From a checkpoint of a small mixture-of-experts model trained on Wikipedia.
Experts: 128 experts in each of 9 layers, a shared expert of 64 neurons.
Training: a variant of Adam for the experts, 393M tokens, 3151 steps.
Below are experts of layer 5 (counted from 0) of a mixture-of-experts language model. Rows are named router (the router's row for the expert), up (a neuron's input weights, with its number) and show model dimensions 128-159. Each number is 50 + 15 x the weight over its row's rms, rounded and kept within 0 to 99.
After each expert's rows: "comes after" lists some tokens at least twice as common just before its tokens as in all text; "gets" lists some tokens that make up at least twice as much of what it gets as of all text. This comes from a sample of Wikipedia text that the model never trained on. Tokens count by the router's weight.

# expert 32
router:48 10 42 52 47 38 53 34 39 56 31 62 32 66 58 68 51 46 55 54 61 37 55 35 75 54 45 54 42 68 56 56
up0:66 34 52 10 32 44 62 40 34 52 18 46 38 56 49 46 71 73 39 53 54 55 50 46 48 59 47 70 53 41 62 45
up1:69 37 23 33 47 39 44 52 41 67 32 62 39 71 58 62 65 32 53 46 76 34 75 46 77 70 26 44 56 65 24 43
up2:43 32 26 32 53 52 60 31 50 92 44 46 22 45 62 34 45 62 70 41 59 61 63 58 71 58 42 46 29 46 70 58
up3:35 54 34 42 56 63 58 47 75 20 53 73 38 65 51 32 49 56 47 42 47 62 46 53 49 61 24 55 55 56 49 52
comes after: " |", " ", " /", "|", "°N", " ft"
gets: " ", "1", "3", "4", "5", "/"

# expert 12
router:30 27 37 86 47 38 84 41 33 59 40 64 47 57 60 42 44 45 59 63 53 33 79 55 64 13 69 68 56 71 48 61
up5:60 31 34 79 55 41 66 65 63 32 54 60 71 77 24 54 39 32 54 50 44 66 42 58 81 34 55 72 88 24 52 52
up6:19 32 69 60 57 50 72 53 75 67 56 41 26 53 62 51 59 48 69 42 44 44 36 71 77 28 49 77 26 38 62 64
up7:50 29 19 32 50 83 42 39 48 47 46 27 32 49 56 80 54 59 43 35 49 27 60 10 38 30 41 68 47 50 41 39
up8:66 43 37 82 67 08 45 58 36 84 67 47 62 81 42 52 36 63 37 82 59 53 77 49 68 63 60 52 76 45 54 74
comes after: "|", " |", "0", " ", "1", "2"
gets: "0", "|", "5", "3", "4", "8"

# expert 69
router:45 41 47 79 25 44 44 23 52 56 24 46 30 33 35 65 37 46 64 58 53 03 57 38 64 21 65 42 37 62 45 46
up5:49 55 22 85 39 62 53 53 62 54 36 60 43 61 36 47 27 42 39 57 51 38 67 43 36 47 55 54 45 51 29 41
up6:43 42 54 70 53 75 81 15 31 77 45 42 72 24 48 43 48 62 62 47 40 39 38 15 64 38 48 32 54 59 37 53
up7:47 50 57 64 59 35 36 04 56 51 43 49 59 64 44 48 54 84 58 71 27 41 57 40 36 60 31 34 39 42 39 42
up8:49 57 61 65 20 50 54 38 61 54 53 67 24 34 38 42 57 48 57 50 68 41 49 51 76 41 65 39 22 62 65 56
comes after: " ", "0", "2", "9", "1", ","
gets: "0", "1", "9", "2", "8", "7"

# expert 73
router:19 39 30 66 18 43 52 22 37 41 37 50 59 51 34 53 45 39 54 46 72 19 59 59 65 32 60 66 30 63 65 51
up0:51 59 88 30 49 49 60 49 68 42 43 67 48 59 27 45 61 42 54 26 53 65 42 51 53 48 71 68 60 50 49 35
up1:12 34 64 57 34 43 76 44 57 31 28 40 56 36 45 52 50 53 55 31 33 38 41 54 80 48 69 88 21 48 31 28
up2:65 18 52 61 29 36 63 49 61 53 51 53 36 39 62 59 70 43 52 42 78 70 59 49 43 69 58 76 24 39 44 37
up3:37 60 57 55 46 79 34 47 81 37 50 56 58 40 69 38 84 45 23 58 75 60 48 49 54 23 66 55 33 33 59 41
comes after: " he", " He", " was", ",", ".", " to"
gets: " was", " to", " he", " He", " his", " as"

# expert 115
router:42 40 54 54 36 27 50 23 41 65 39 56 60 47 47 44 43 35 48 52 46 45 63 12 52 41 48 76 47 63 63 56
up0:56 40 42 57 56 01 52 49 36 53 36 34 71 27 56 21 30 53 44 41 37 55 45 53 58 52 61 71 47 52 68 39
up1:52 43 62 22 61 24 56 61 47 58 46 32 60 66 44 29 58 59 47 30 40 44 56 49 58 42 76 78 39 61 57 76
up2:69 43 60 27 08 73 51 53 65 61 53 46 64 43 40 45 47 49 41 49 45 29 45 64 60 21 47 48 56 70 56 70
up3:65 51 58 47 51 43 32 09 13 54 06 37 35 35 77 72 55 32 47 78 54 41 41 55 58 37 45 60 42 62 41 26
comes after: " |", " ", "0", "3", "5", "4"
gets: " |", " ", " |\n", "0", "5", "3"

# expert 5
router:40 32 52 51 40 45 56 20 67 81 45 61 57 43 39 48 51 51 64 58 59 49 52 56 55 34 61 38 36 57 51 38
up5:47 49 74 83 48 65 31 43 60 52 15 51 51 46 65 50 63 55 75 50 41 41 52 30 33 57 39 37 68 32 30 52
up6:52 57 47 49 56 66 32 29 69 75 30 59 62 48 19 62 49 59 61 56 36 54 45 45 57 42 39 51 42 63 37 56
up7:61 30 51 28 52 00 42 74 64 56 35 53 32 52 48 32 53 93 50 59 82 46 52 70 44 36 44 51 48 40 66 47
up8:30 26 56 63 43 49 32 79 43 51 60 71 54 58 51 44 30 56 46 33 38 47 83 40 36 46 54 52 56 55 47 67
comes after: "\n", "-", " |\n", ")\n", ".\n", ";\n"
gets: "-", "\n", "|", ":", ")\n", " |"

# expert 9
router:25 43 19 75 36 54 45 15 50 52 21 53 41 37 43 65 34 42 57 47 64 23 73 30 64 21 58 58 36 86 49 38
up0:57 49 61 46 39 70 65 51 48 52 15 56 34 50 47 58 59 37 64 27 59 35 38 41 71 17 60 61 19 49 56 57
up1:57 38 70 48 52 56 53 04 75 64 57 52 63 41 60 23 38 61 71 61 57 72 46 57 70 61 67 58 62 66 78 52
up2:58 56 18 59 37 64 39 45 52 47 39 53 36 81 50 59 14 71 43 41 61 48 60 66 52 51 57 52 65 73 41 39
up3:71 47 66 61 42 34 58 47 71 85 66 51 33 43 64 66 52 50 42 69 45 60 56 47 29 54 38 30 54 90 59 55
comes after: ".", ".\n\n", " In", " However", "In", " On"
gets: ".", ",", ".\n\n", " The", " In", ".\n"

# expert 116
router:08 29 34 50 29 21 53 48 52 70 31 54 48 57 37 39 35 50 58 49 52 31 72 20 59 50 54 70 41 48 70 62
up5:53 37 49 38 21 48 93 60 87 47 35 47 54 56 39 47 54 44 52 56 63 25 30 30 37 58 39 60 70 38 57 61
up6:12 05 43 46 54 44 45 29 68 52 56 78 31 68 34 52 64 52 44 34 50 60 38 57 42 77 69 37 36 69 32 39
up7:58 37 65 43 63 59 75 37 68 63 41 59 39 52 89 36 70 71 47 68 59 61 62 06 38 47 58 43 61 35 33 46
up8:52 13 35 42 67 41 59 49 44 18 59 33 74 37 46 61 48 45 52 66 55 46 50 62 79 63 47 51 54 53 60 33
comes after: " |", " ", "0", "–", "3", "2"
gets: " |", "0", " ", "–", "3", "4"

# expert 78
router:28 46 24 56 46 51 38 27 37 49 42 76 68 50 42 65 51 48 52 35 68 23 57 26 60 41 47 50 34 47 36 43
up0:62 60 42 46 51 70 59 54 64 48 47 71 74 51 52 55 31 32 42 57 58 09 59 16 49 11 25 53 25 57 26 43
up1:44 41 65 52 59 30 57 58 55 22 61 28 58 57 65 54 30 56 63 54 55 57 40 60 31 57 85 78 37 54 53 49
up2:47 46 49 72 45 41 37 35 85 59 54 53 30 35 51 35 44 48 70 31 34 77 56 63 40 59 76 26 41 50 55 48
up3:42 45 44 50 56 47 53 28 47 69 42 23 61 50 46 59 59 54 62 62 68 28 57 53 34 51 42 57 22 49 53 43
comes after: ",", ".", " he", " and", " He", " but"
gets: " he", " and", " who", " He", " which", " it"

# expert 97
router:38 39 41 56 50 47 66 19 50 50 34 62 44 64 50 57 39 60 57 42 72 42 72 22 57 36 44 44 43 63 46 65
up5:41 39 66 33 48 59 24 46 25 33 54 61 70 37 63 44 61 74 45 53 49 53 75 53 48 51 45 69 54 41 34 45
up6:51 32 50 68 63 45 64 28 72 51 26 54 06 54 30 77 55 50 57 14 98 60 32 37 26 49 51 42 50 42 52 55
up7:48 59 59 51 34 51 33 39 59 40 74 61 48 59 63 25 42 35 57 34 61 50 65 69 68 45 52 57 64 34 66 55
up8:36 37 56 34 52 54 38 80 51 63 44 51 18 49 49 26 52 24 55 34 56 43 65 44 32 33 58 51 48 92 35 37
comes after: " |\n", "|", "4", "5", "6", ")"
gets: " |\n", "\n", ".\n\n", ")\n", "\n\n", "|"

# expert 1
router:59 41 50 59 25 45 64 13 48 61 32 54 50 44 34 42 54 38 57 71 65 21 46 57 50 25 78 58 49 52 49 60
up0:62 65 48 52 52 47 55 47 86 64 66 48 44 34 55 02 21 65 39 43 64 51 40 36 67 52 46 54 27 27 48 45
up1:56 74 33 56 59 49 46 43 40 36 28 57 65 48 46 40 64 34 49 43 69 39 50 54 56 47 67 46 55 41 29 59
up2:56 52 52 47 38 43 41 42 56 63 56 65 73 43 62 38 60 50 30 80 42 27 54 62 53 18 43 73 59 43 25 57
up3:25 53 46 78 56 81 81 51 46 32 45 49 78 59 54 52 39 47 12 36 35 39 47 63 38 32 55 54 52 40 66 44
comes after: "-", "\n", "2", "1", "0", ")\n"
gets: "-", "0", "2", "1", "\n\n", ":"

# expert 111
router:34 51 30 56 37 33 44 32 46 65 11 46 44 48 31 65 34 35 74 50 44 11 68 19 62 51 59 55 23 74 41 72
up0:60 44 77 70 41 56 60 52 48 46 41 69 48 25 56 54 65 62 44 54 65 77 34 24 66 12 56 29 45 60 27 58
up1:45 59 64 75 58 44 45 60 42 46 21 38 27 56 29 67 63 37 51 35 57 15 62 47 23 53 32 29 77 33 28 60
up2:51 60 35 28 62 30 53 47 58 30 58 34 13 45 62 61 39 60 57 59 45 46 51 60 52 55 34 50 45 62 29 37
up3:00 48 32 59 40 52 49 36 62 40 56 56 87 50 26 60 54 52 58 46 58 49 63 53 66 41 61 65 42 58 56 51
comes after: " ", "1", "2", "9", "0", " of"
gets: "1", "0", "2", "9", "8", "5"

# expert 90
router:27 25 41 51 49 40 53 44 34 49 25 62 64 57 55 44 23 35 71 40 47 25 76 27 52 32 49 73 32 47 46 56
up5:47 46 24 28 53 00 60 58 40 77 48 79 17 35 52 39 34 30 69 53 79 49 66 68 51 56 50 60 47 49 28 67
up6:67 49 76 48 52 63 73 47 63 25 62 57 44 40 32 43 23 21 59 30 34 37 51 35 44 36 33 47 56 42 35 49
up7:29 52 70 68 44 56 61 40 49 52 04 18 48 65 54 47 42 60 51 71 41 35 77 47 65 71 47 58 35 71 23 60
up8:12 59 44 43 51 63 86 32 22 48 43 28 19 99 57 60 54 73 42 57 51 35 27 38 40 22 42 27 38 60 66 61
comes after: " ", " |", "1", "2", "3", "0"
gets: " |", " ", "1", "0", "3", "2"

# expert 122
router:43 40 46 71 29 50 84 41 50 67 22 39 44 52 58 67 42 37 55 37 64 01 98 19 62 42 55 76 31 36 64 68
up0:40 72 26 50 32 55 34 28 43 35 55 57 71 43 28 55 47 65 42 24 61 68 29 65 82 68 52 37 53 55 48 49
up1:42 45 23 64 46 19 58 62 41 59 59 67 33 61 76 70 32 28 43 44 81 52 72 51 62 62 70 69 49 24 67 38
up2:39 52 14 50 50 43 99 55 73 30 45 27 40 46 60 88 45 65 47 42 21 24 65 42 53 57 49 83 45 58 49 71
up3:71 49 44 45 38 52 57 54 61 54 15 24 58 54 46 67 50 65 49 61 80 30 62 59 39 10 19 85 48 54 63 63
comes after: " was", " is", ",", " It", " which", " it"
gets: " was", " is", " the", " were", " and", " a"

# expert 65
router:27 46 31 53 17 53 73 36 49 43 38 54 60 72 59 61 18 52 66 55 48 38 64 27 50 52 37 68 25 54 58 71
up0:54 32 32 57 32 31 38 33 73 22 56 56 56 42 34 57 31 31 74 63 43 56 48 39 23 47 40 57 58 38 42 68
up1:49 29 60 49 63 60 40 46 72 57 45 53 20 45 29 26 58 62 72 52 63 34 46 71 49 72 33 73 24 35 58 52
up2:33 30 57 55 80 54 32 37 56 34 39 77 73 58 72 54 42 33 53 85 23 58 60 37 48 52 31 52 42 46 40 76
up3:52 57 40 77 39 70 52 51 70 62 57 65 49 70 42 54 46 48 36 52 61 52 76 40 54 53 37 59 45 54 53 44
comes after: " (", ",", " \"", " in", ":", "\""
gets: " (", " K", " V", "M", "C", " W"

# expert 72
router:18 44 51 76 37 50 77 36 54 56 50 70 45 60 44 43 31 26 62 37 55 09 68 44 46 43 73 53 19 69 62 71
up0:52 26 64 60 67 42 67 62 34 84 68 63 52 73 64 43 41 18 55 31 70 23 69 38 22 15 73 54 49 35 43 47
up1:62 65 36 51 65 30 78 29 66 36 30 59 31 34 06 34 03 35 43 17 75 44 36 52 62 70 60 32 52 66 52 38
up2:68 49 49 56 60 74 69 35 41 45 44 57 31 57 41 32 64 28 33 42 38 30 26 64 25 45 65 31 37 50 57 52
up3:48 68 71 63 58 83 52 56 42 43 51 30 56 10 80 51 73 62 59 23 44 60 54 42 45 75 49 67 46 25 47 69
comes after: " ", " at", " in", " on", " January", " May"
gets: " ", "2", " at", " January", " $", "/"

# expert 61
router:49 28 63 56 33 46 69 39 63 71 25 39 41 34 56 48 45 51 69 50 66 37 64 48 58 37 39 45 29 62 59 52
up0:32 54 44 58 46 62 51 43 52 28 30 47 62 33 52 49 47 51 73 78 33 00 55 22 56 68 49 53 30 49 56 53
up1:29 43 48 64 29 39 66 68 52 47 60 71 50 50 65 34 67 70 40 44 44 52 32 53 66 49 49 61 72 62 35 25
up2:62 19 58 35 47 56 65 49 70 40 36 66 34 51 43 48 65 35 61 20 63 54 73 59 61 36 30 62 48 58 58 44
up3:52 55 44 48 48 57 67 47 36 43 45 37 43 42 22 80 39 31 76 80 40 64 56 50 62 55 55 62 40 53 50 35
comes after: " a", " is", " was", " =\n\n", " an", ")"
gets: " was", " is", " a", " =\n\n", " an", " He"

# expert 127
router:18 47 37 65 37 38 66 35 52 71 37 53 52 58 50 65 48 42 48 36 78 08 83 19 43 49 44 72 39 43 52 69
up5:38 52 69 52 55 42 64 48 39 61 57 51 52 37 41 61 86 36 41 38 52 48 49 40 61 37 42 62 42 38 46 39
up6:24 53 37 85 47 39 38 46 42 23 25 50 71 52 36 61 69 56 36 39 30 51 57 29 42 54 28 44 51 29 53 62
up7:48 46 46 99 54 37 58 50 33 18 57 42 47 54 53 59 41 66 52 53 56 44 75 46 63 54 55 82 61 37 54 65
up8:63 43 50 58 29 64 82 19 58 53 49 33 65 28 47 52 49 47 58 40 70 29 53 48 62 46 53 57 41 49 18 27
comes after: " the", " was", " The", " that", " it", " were"
gets: " was", " were", " he", " it", " be", " is"

# expert 33
router:18 19 34 56 28 54 82 41 52 40 53 44 47 72 48 39 43 42 61 51 54 07 67 50 71 34 57 69 35 53 48 75
up0:22 35 30 49 53 57 74 51 74 47 53 21 60 61 57 87 29 34 54 55 51 24 71 56 36 38 57 80 54 49 60 42
up1:45 40 66 38 52 27 62 47 34 39 49 61 62 56 67 50 54 61 68 55 47 57 49 26 43 33 74 72 62 24 42 66
up2:59 32 39 32 28 32 72 50 81 49 53 46 39 58 40 41 26 70 72 61 65 40 65 67 39 53 61 43 38 36 72 21
up3:24 60 38 72 26 38 59 35 44 39 45 24 36 64 42 37 60 80 59 28 50 64 59 64 34 53 80 34 48 36 45 63
comes after: " to", " was", " he", " had", " a", " for"
gets: " a", " the", " first", " had", " took", " served"

# expert 47
router:29 56 38 68 52 50 47 36 45 54 31 44 37 50 45 65 25 40 57 56 52 32 76 27 41 44 67 48 32 72 61 64
up0:48 62 68 51 54 35 37 72 49 67 55 43 44 77 54 49 17 34 93 89 59 53 45 36 41 57 44 45 53 57 47 69
up1:35 57 45 67 64 45 57 42 40 74 37 48 58 19 54 67 45 34 25 58 57 45 57 37 42 29 30 50 68 57 78 45
up2:61 76 44 60 55 67 39 56 66 48 33 27 45 46 49 30 47 64 54 76 59 47 72 52 75 48 44 45 54 79 42 54
up3:54 51 74 60 58 42 45 51 67 54 17 44 63 37 61 54 50 60 59 98 57 36 35 44 63 59 40 39 56 43 75 32
comes after: ".\n\n", ".", " In", ".\n", "In", "s"
gets: ".", ".\n\n", "==", " In", ".\n", " The"

# expert 40
router:47 46 51 64 54 50 73 21 56 84 52 52 78 63 47 42 53 42 61 53 49 23 55 35 40 34 41 53 64 60 61 60
up0:52 40 58 66 60 75 67 40 67 61 63 39 72 84 47 34 62 44 23 34 39 45 73 38 25 25 75 45 52 35 52 75
up1:59 48 53 45 53 51 57 41 26 99 46 62 43 33 49 57 30 48 64 36 59 41 31 63 61 49 42 48 66 64 60 46
up2:36 28 62 38 70 45 55 64 70 46 59 49 52 64 46 84 61 28 45 74 55 35 56 57 43 37 23 63 56 66 42 59
up3:52 50 65 38 52 76 53 26 29 47 35 46 67 52 66 53 65 62 69 36 61 40 54 51 55 45 47 31 45 69 27 52
comes after: "\n", "-", " a", ")\n", " The", ";\n"
gets: "-", "\n", " F", " f", "F", "f"

# expert 54
router:51 25 25 62 40 37 32 41 49 57 45 68 55 55 34 38 35 29 54 74 71 12 63 44 38 49 62 74 29 62 64 65
up0:58 50 22 41 36 58 33 42 43 51 53 55 57 72 37 80 62 35 44 56 51 59 47 58 45 45 27 48 41 49 72 65
up1:62 38 28 80 59 72 38 44 87 39 70 65 80 66 52 27 44 48 53 53 59 26 72 34 29 52 28 48 43 52 54 53
up2:43 34 44 59 53 47 34 57 42 67 41 36 63 63 33 55 42 51 81 66 53 42 37 28 69 84 27 78 44 39 79 66
up3:23 48 38 21 28 20 19 39 67 39 47 66 61 23 43 57 51 40 36 62 56 52 50 33 30 85 45 66 43 70 47 47
comes after: "–", "1", "0", "2", " ", "9"
gets: "2", "1", "0", "3", "4", "5"

# expert 75
router:36 45 45 48 26 35 55 28 35 67 15 69 58 54 30 46 49 36 76 44 67 09 65 08 53 38 59 54 53 56 40 52
up5:64 45 61 60 27 52 60 28 27 45 32 44 51 59 49 43 74 62 53 35 84 56 28 46 43 72 74 68 40 42 35 43
up6:54 36 72 68 18 47 30 23 45 59 28 36 37 58 49 53 56 33 63 40 64 54 29 86 54 51 46 71 50 44 68 16
up7:46 75 48 47 00 43 67 34 44 65 49 66 35 45 57 67 53 72 47 69 42 55 58 31 48 46 60 66 53 72 26 71
up8:31 52 45 46 47 43 54 36 37 50 69 76 42 44 39 45 32 29 39 45 56 61 77 53 54 66 50 87 43 58 26 49
comes after: " the", " of", " in", " at", " on", " The"
gets: " the", " The", "The", "'s", " his", " \""

# expert 38
router:29 41 50 70 20 35 60 35 47 58 44 69 63 51 44 32 33 48 50 31 64 36 70 60 44 54 62 82 37 51 53 74
up5:49 35 56 36 77 39 38 52 58 41 52 25 45 72 43 50 62 70 69 46 60 57 40 55 36 58 60 83 54 58 50 30
up6:58 61 62 44 24 37 33 64 47 30 45 37 54 79 46 51 38 48 51 52 37 23 41 52 85 34 43 59 70 52 61 34
up7:62 58 64 36 47 75 34 46 55 77 44 58 51 62 45 85 59 52 43 46 57 45 80 37 23 47 37 59 60 33 70 60
up8:43 46 44 92 53 61 42 60 34 65 60 69 77 53 18 46 30 69 61 63 58 54 40 39 41 57 64 46 38 72 75 43
comes after: "0", "9", ";", "4", "6", "5"
gets: ";", "4", "6", "3", "5", "7"

# expert 77
router:42 36 47 47 36 51 56 09 42 56 19 44 57 68 30 62 38 28 72 60 55 29 56 26 59 38 61 62 34 65 48 65
up5:42 29 55 67 56 42 30 48 68 55 31 46 67 64 50 31 43 55 89 48 35 45 30 22 53 32 71 79 39 68 60 45
up6:39 37 42 66 45 57 56 35 54 59 32 33 50 42 48 61 53 40 34 58 43 53 37 57 62 48 42 43 53 61 58 47
up7:72 72 48 58 53 53 54 67 55 46 59 68 25 70 57 70 58 44 29 48 39 49 65 61 47 31 47 53 40 35 61 47
up8:55 41 52 42 62 63 43 51 28 35 53 33 53 52 20 76 39 37 31 83 54 34 75 27 61 77 36 26 30 47 32 48
comes after: " ", "1", "2", " in", "–", ","
gets: " ", "1", "9", "2", "0", "–"

# expert 55
router:36 44 41 58 29 46 62 25 39 59 52 58 68 60 42 55 33 57 61 73 60 43 60 37 47 26 56 59 52 66 52 77
up0:38 23 31 51 62 13 35 55 44 57 53 67 69 46 39 73 32 36 29 51 36 54 32 39 39 26 57 33 56 71 51 52
up1:42 48 37 42 33 55 53 58 31 52 57 52 46 53 43 41 49 41 33 53 67 39 57 46 52 58 77 64 54 19 56 55
up2:44 51 61 49 30 41 94 40 38 52 24 28 62 41 41 37 43 63 32 46 34 64 28 24 32 81 49 45 64 34 61 76
up3:48 09 32 56 35 64 37 59 35 85 61 43 35 39 66 47 47 49 31 55 57 52 37 50 42 78 56 85 52 52 14 24
comes after: "0", ")", "3", "-", "4", "5"
gets: " |", ":", "-", "′", ";", "°"

# expert 87
router:41 38 35 63 36 26 51 36 36 71 23 60 54 60 39 54 20 36 62 61 58 48 70 32 50 44 54 50 43 68 58 65
up0:22 43 43 65 65 60 29 34 37 53 35 32 07 52 61 42 49 67 49 35 41 45 31 36 47 73 34 53 60 55 56 67
up1:40 47 75 59 44 62 49 75 27 43 47 40 65 53 30 42 55 49 34 75 54 59 69 70 64 67 61 78 45 71 41 73
up2:52 63 43 66 42 38 66 31 52 46 42 62 20 35 48 03 43 56 74 34 36 58 56 49 39 58 31 26 44 57 75 66
up3:38 48 75 42 49 36 34 49 63 62 33 60 69 41 44 40 59 21 24 51 70 56 80 57 63 64 33 63 48 44 34 46
comes after: ")", "0", " |\n", "3", " —", " /"
gets: " |", ";", " /", ":", "|", ")\n"

# expert 20
router:44 61 40 53 35 43 57 24 19 59 43 76 57 68 54 55 31 41 56 48 55 27 52 47 52 38 63 54 53 30 53 67
up0:35 60 26 47 31 42 71 43 33 65 20 47 31 62 53 45 64 48 70 68 74 55 41 68 80 73 56 37 55 54 54 19
up1:47 58 22 46 56 58 50 62 16 25 58 86 55 42 28 55 36 57 49 25 73 53 42 67 40 50 45 59 36 42 67 82
up2:42 35 57 74 55 25 43 48 27 72 51 57 39 63 69 35 77 28 45 50 47 39 33 70 30 35 29 44 44 39 39 38
up3:58 67 63 57 32 62 47 44 68 58 56 67 69 47 57 52 84 55 57 43 43 54 70 23 36 22 69 59 25 65 52 57
comes after: " (", "0", ":", "9", " /", "8"
gets: " (", ",", "1", "8", "°N", " m"

# expert 7
router:24 45 32 76 50 50 55 25 45 42 41 60 57 50 44 66 41 27 82 44 57 03 66 32 40 34 56 50 49 51 43 60
up0:60 42 33 38 41 56 66 44 52 32 04 51 73 43 41 64 50 37 69 34 46 37 77 40 30 32 56 84 60 46 67 51
up1:33 09 36 62 44 70 57 54 46 68 54 50 55 63 57 34 48 42 68 50 55 47 49 40 35 30 70 37 60 58 27 69
up2:57 72 50 43 51 69 35 54 61 40 67 78 66 68 43 66 69 34 45 39 59 22 31 42 53 63 61 79 46 40 40 54
up3:42 73 39 50 50 61 28 41 70 34 06 52 60 42 68 63 65 32 47 52 36 54 60 27 45 42 56 40 45 45 49 28
comes after: "0", "9", "1", "2", "8", "7"
gets: ",", "0", "8", "7", "5", "6"

# expert 117
router:12 36 41 70 44 43 63 20 51 40 31 62 37 64 44 54 35 52 54 44 65 15 51 17 63 30 66 59 52 64 47 62
up5:61 70 44 60 46 60 57 27 71 63 54 65 86 61 60 40 02 53 62 42 58 46 50 36 51 33 64 72 24 37 28 81
up6:47 45 49 42 42 75 69 56 64 24 66 89 11 56 56 53 65 49 38 39 51 36 46 47 30 70 60 45 60 60 50 44
up7:34 64 65 30 50 66 64 66 41 54 30 47 31 34 46 38 45 26 51 25 47 33 42 74 75 46 52 38 60 47 77 45
up8:50 40 42 26 27 56 31 51 60 40 45 56 62 53 51 34 61 36 45 55 67 47 43 18 62 32 33 83 57 72 50 50
comes after: "9", " ", "0", "1", "8", "|"
gets: "1", "9", "2", " ", "8", "0"

# expert 37
router:26 27 38 56 35 47 62 39 57 43 20 64 49 64 43 44 22 39 64 47 71 45 68 32 66 33 54 53 48 52 56 57
up5:30 24 47 61 51 57 37 68 43 29 54 82 00 43 55 19 21 48 40 65 70 48 39 70 65 32 58 56 46 56 42 54
up6:24 70 29 45 44 34 54 51 37 58 29 43 52 37 55 49 81 39 84 35 64 35 49 21 32 32 72 64 63 38 56 50
up7:35 62 59 53 30 47 45 37 45 35 51 73 49 44 77 76 25 40 51 55 50 45 62 43 28 77 46 86 58 41 62 55
up8:20 44 53 25 43 34 69 28 65 53 37 54 29 38 59 40 61 64 49 64 41 58 51 52 79 51 62 22 53 81 40 54
comes after: " |\n", "|", ".", ";", "In", ")"
gets: "|", " |\n", ";", " In", " The", ".\n"

# expert 105
router:25 62 48 61 11 33 70 22 44 52 51 59 62 62 29 55 45 29 57 53 72 06 85 46 47 50 47 70 35 50 43 64
up5:32 53 70 53 41 54 75 56 51 48 43 53 19 47 51 08 61 94 34 25 46 48 83 72 43 54 77 33 26 32 87 43
up6:50 58 48 72 22 60 54 51 42 50 60 37 36 58 45 19 11 22 39 46 29 36 69 32 60 49 62 66 35 53 40 44
up7:41 77 24 46 42 32 32 56 44 55 58 61 32 65 29 59 24 40 44 54 64 35 97 49 43 43 48 70 62 60 39 74
up8:49 25 71 56 31 39 30 37 19 73 46 32 46 42 36 27 54 43 14 81 52 26 44 68 57 44 44 34 60 42 41 55
comes after: " the", " in", " at", " of", " on", " part"
gets: " the", " in", " part", " of", " St", " United"